config.yaml
activation: "swiglu"
balance_loss: 0.00435
balance_bias: false
attn_scale: 0.125
init: "uniform"
init_std_qkv: 0.0436
lr_mult_o: 1.5
decay_fraction: 0.869
Below are experts of layer 9 (counted from 0) of a mixture-of-experts language model. Rows are named router (the router's row for the expert) and show model dimensions 128-255. Each number is 128 + 32 x the weight over its row's rms, rounded and kept within 0 to 255.
After each expert's rows: a language model's description of what the expert responds to; "raises" lists some tokens whose logits its average output raises strongly, later layers aside. This comes from a sample of Wikipedia text that the model never trained on.

# expert 18
router [127 135  97  94 138 116 180 143 122  94 127 117 109 129  70 115  77 138 187 110 162 137 150  73 133  74 163  78  81 152 103 126 137 191 146 182 136  58 115 151 104  92  86 115 116 114  71  99 189 175 131 118 131 169 170 139 168 153 173  69  98 118 162 112 123 149 159 126  79 102 138 196  76 151 102 163 104 127 160 103 119 139  75  92 135 153 157 122  88 127  63 132 114 106 170 116 146  36 110 112 132 151 134  74 155 120  69 124 137 135 121 178 119 102 108  72 161 108 153 106 127 188 109 156 160  80 112 131]
What it handles: Past participles and verb suffixes after was, to or he, like made, used, released, -ed, -ing, and word-final pieces.
raises: " his", " their", " its", " the", " a", " by"

# expert 10
router [103 150 153 125 184 151 135 118 135 114 136 140 118 137 127 123  71 120 154 114 126 157  51 119 154 126 136  57  84 116 116 187 129 134 113  84  80 142 150 141 177 161 104  97 156 139 100  72 136 149 117 128 137 228 141 137 182  97 139  97  89 138 140 101 101 143 176 164 123  62 146 187  97 125 104 155 138  96 143 133 153 161  84 135 128 185 110 133 121  53 119 152 143 111 126 106 122  47 116 125 131  95 101  91 161 108 122 164 114  83  89 171 156  97 113  73 118 145 215 109 139 103 120 150 173 126 134  76]
What it handles: Two-digit pieces of years and numbers, such as 19 or 20 starting years, plus digits in coordinates, times, percentages and tables.
raises: "%", " percent", "%;", ",", "16", "0"

# expert 23
router [129  99 125  80 187 184 194 108 106 108 140  81  95 140 134  78 120 103 173 117 166 148  99 154 164 141 161  69 122  87 151 180 170 150 173 132 103 167 100 144 127 131 130 136 145 116 114 110 153 213 123 133 178 154 134 147 145 121 158 149  86  35 158 176 159 140 144 125  92 105 195 181  98 112 113 189 117 171 157 145 139 125  89 105 137 143  89 116  84  86 144  94 134 117 161  79 127 156  91 119 166 175  97 119 154 133 117 118  94  98  81 155 131 111  50  66 146 111 156 124 118 130 123 171 148  68 105 154]
What it handles: Inner pieces of scientific and taxonomic words in biology and chemistry texts, such as -idae, cephal-op-od, vit-amin, Cer-am-bycidae.
raises: "ase", "ate", "ome", "ates", "ous", "omet"

# expert 12
router [ 77 158 129 119  70 143 105 101 127 131 111 162 118 134 122 141  72 114 221  90 211 151 106 104 183 140 136  91 100 110 151 163 142 102 107 106 110  91 151 132 135  95 120 136 145 142 148  95 151 148 179 134 129 161 158 103 126  72 187 128 125 135 112 112 137 142 157 120  37  94 107 139 163 142  96 156 120  95 174  91 161 128 106 140 128 229 138 113 106  85 148 168 128  93 183  59 148  95 155 128 139 174  83  99 149 145  57 167 143  88 100 113 118 105 161  80 144 118 171 130 147 165  96 144 153 112 129 119]
What it handles: Middle word pieces and stems such as ent, est, ort, act, and whole words like end, time, part, first.
raises: "ions", "ion", "ing", "ory", "ed", "ional"

# expert 5
router [ 99 194  93  74 119 150  85  93  86 104 112 134  94  97 162  90 117 104 151  72 187  63  86  92 109  80 157 109  97  47 164 118 149 122 136 159 129  76 139 110 148 150 134 125 134 166  77  79 172 207 139 138 152 170 142 129 128  94 164 138  77 112 155 102 174 101 129 133 129  91 170 150 139  96  99 161 129 111 133 133 128 143 125 149 101 146 132 106  77  99 128 105 115 156 163 138 134 115 131  89 178 135  85  88 157 132  78 185 130 123 111 118  90 139  76 119 124 113 137  76 166 177  74 169 103 112 151 100]
What it handles: Commas and linking words like and, for, by, with, as, at, until, joining clauses or introducing agents and organizations.
raises: " the", " a", " his", " an"

# expert 16
router [144 149  53 141 143 228 110 135  79 104 142 132  84 136  80 128  92 104 121 143 143  99  97 146 145  67 179  86 155 116 140  82 131 129 179 150 121 101 176  99 150 110 158 139 185 117 114  75 139 149 110 112 154 131 178 119 162 119 114  77 128 112 170 115 140 159 157 170 125  72  90 170 131  87  92 144 114 127 159 178 145 139  57 170 149 134 161 116 101  99 125 163  83 114 131 124 144 148 102 100 153 177  95 112 155 125 119 149 120  99 121 169 131  86  90  82 133 107 182 160 181  90  71 176 119 143 111  68]
What it handles: Final pieces of personal and place names, like -ford, -ville, -ington, -son, -ova, and common first names such as Henry.
raises: ",", " and", "'s", " ("

# expert 19
router [129 155  89 139  40 113 186  83 113 118  82 169 121 131 112 121 118 110 105  73 132 173 113  92 114 102 143  60  88 109 175 157 172 129 166  98  97 160  98 161 135 139 164 118 171 138  79 104 192 173 162 136 144 145 162 142 139 108 160  95  75 143 159 103 141 122  94 130 155  68 149 134  91 130 100 158 109 114 133 158 133 141  75 151  90 161  94  92  55 132 147 117  72  76 108 112 172  77  81 134 133 155 110 105 155 146 155  79 168 150 152 135 119  69  85  97 135  99 129  80 195 119 118 158 148 120 110 115]
What it handles: Hyphens after prefixes (non-violently), en dashes in year or score ranges (2016–17), opening parentheses and quotes, and list dashes after line breaks.
raises: "former", "b", "out", "c", "l", "C"

# expert 3
router [141 177 112 166 157 166 119 143 113  57 171  97  62 104 123 110 109 135 132 144 117 164  97 123 179  97 111  96  76  74 164 144 121 127 140 132 149 114 121 138 142 131 126 111 121 190  96  99 124 151 151 121  97 121 145 113  92  81 181  65 136 129 206 120 170 132 141 117 125 116 133 196  82  88  69 144  93  68 182 150 122 140  55 124 138 152 141 158 129  81 105 140 105 166  97  62 184 106 142  98 116 134 124 117 144 127 117 180 125  48 126 154 164 134 140  94 204 135 211 112 198 109 149 170 125 104 121  97]
What it handles: Periods closing sentences, often after ) or quotes (")., ".), plus initials like T.V., O. M., and odd mid-name pieces.
raises: " However", " Following", " She", " Although", " While", " Also"

# expert 1
router [124 190 141 103 173 139 164 182  79 106 186  87 123 102 160  61  79 124 130 101 147 131  67 141 109 139 106  71 118 121 219 173 107 135 122  83 130 107 149 126 128 116 142 116 193 167  95  95 101 172 201 131 167 120 130 178 159 130 102 117 118  78  88 138 159 159 212 168  88 114 165 149  76 134  98 183 113  72 169 182 139 116 132 131 138 135 117  81 127  67 193  64 132 136 156  96 140 124 100 137 142 103  98 140 130  76 123 101  89  93 171 146 147 102 121 109 174 117 171  99 126 163 132 146 148 113 132 134]
What it handles: Short word pieces inside Latinate words after a prefix (co-p-at-ron, ir-regular, pro-l-actin) and thousands commas or pipes in numeric tables.
raises: "ishing", "ig", "igr", "ements"

# expert 7
router [151 137 140 156 142 153  97 119 133  77 156 104  76  61 112 128 125 101 130  80 181 135  78 128 149  81 178  89  69 133  79 146 168 113 147 123 112  94 141  95 183  91 147 108 167 142  68 126 153 177 119 104 162 161 140 103 143 141 201 114 129  74 127 157  58 177 220 144 132  98 147 148 139 116  90 175 153 129 154  75 140 150 113 137  54 174 147 138 127  47 126 113 137 118  97  83 159 130 128 122 157 119  86 103 120 130 107 102 165 100  82 119  92  59 157  92 149 131 189  89 144 108  82 157 107 147 131  69]
What it handles: Heads of proper names for leagues, cups, awards, teams, councils, societies, as in All-Patriot League, Calder Cup, and the album.
raises: " and", " (", ",", " in"

# expert 21
router [111 129 103 132 180  92 138 110  89 103 131  74  83 107 129 116 117  98 157 133 139 146 106 137 117  90 166  88 123  97 116 157 138 104 155  86  83  67 140  90 188  93 131 136 155 158 114 121 126 155 144  86 140 165 150 125 143 121 156  82  77  74 148 184 154 165 232 140  70  99 119 162 128  76  96 152  91  90 110 138 140 160 109 109  92 158 112  71 148 133 121 103 136 125  99  87 160  84 135 130 175 119  92 101 167 171  94  94 103 134 115 167  92  56 120  71 166  76 168 135 120 102 124 154 129 106 167 106]
What it handles: Common nouns after the, a or his, and their final word pieces, such as team, film, station, residence, gallery, coach.
raises: " in", " of", " to", " that", " and", ","

# expert 8
router [ 98 134  99  97 135 150 130 185 144  79 169  84 101 129 130 123 138  92 116 111 114 124  76 130 156  81 160  62 149 140 144 155 131 179 114 138  78 186 154 213 148 114  89 132 133 104  97 141 117 151 109 129 144 173 190 176 171  95 156  96 133  83 156 149 154 159 143 129 137 113 201 138  59 105 101 122  84  91 164 146 153 131 111 112 119 143 138 108  98 101 156  71 141 130 178 144 128 156 108 131 134 126  96 110 170  98 141 142 130 135  95 184  93 160 103 124 131 152 178 106 165 155  83 142 150  75 146 113]
What it handles: The first letter or two of a word split by the tokenizer, after articles or hyphens, like l-ibraries, r-ich, qu-antity.
raises: "att", "á", "ater", "ower"

# expert 22
router [101 154 121 154 146 140 137 146 114  98 188 152 142 136  77 101  85 119 151 123 182 133 118  75 116  58 174  75 113 147 176 171 143 153 146 128  79 138 126 183 147 100 161 149 162 190  92  73 130 124 177 114 202 173 194 153 151  70 157 105 114  69 172  82 178 168 134 160  88 132 174 171 116  97  93 189 116  99 167 114  91 155 120 130 135 118 145 114 136 112  91 135  87  93 110 188 171 101  88 167 154 181 124 112  89 103  90 179 147 124 120 106  68 115 134  86  99 104 146 142 159 160 122 178 117  90 130  77]
What it handles: Syllables like ar, it, ad inside foreign, often Spanish or Slavic, names in sports tables and lists, plus non-ASCII byte pieces.
raises: "ks", "akes", "ents", "kes"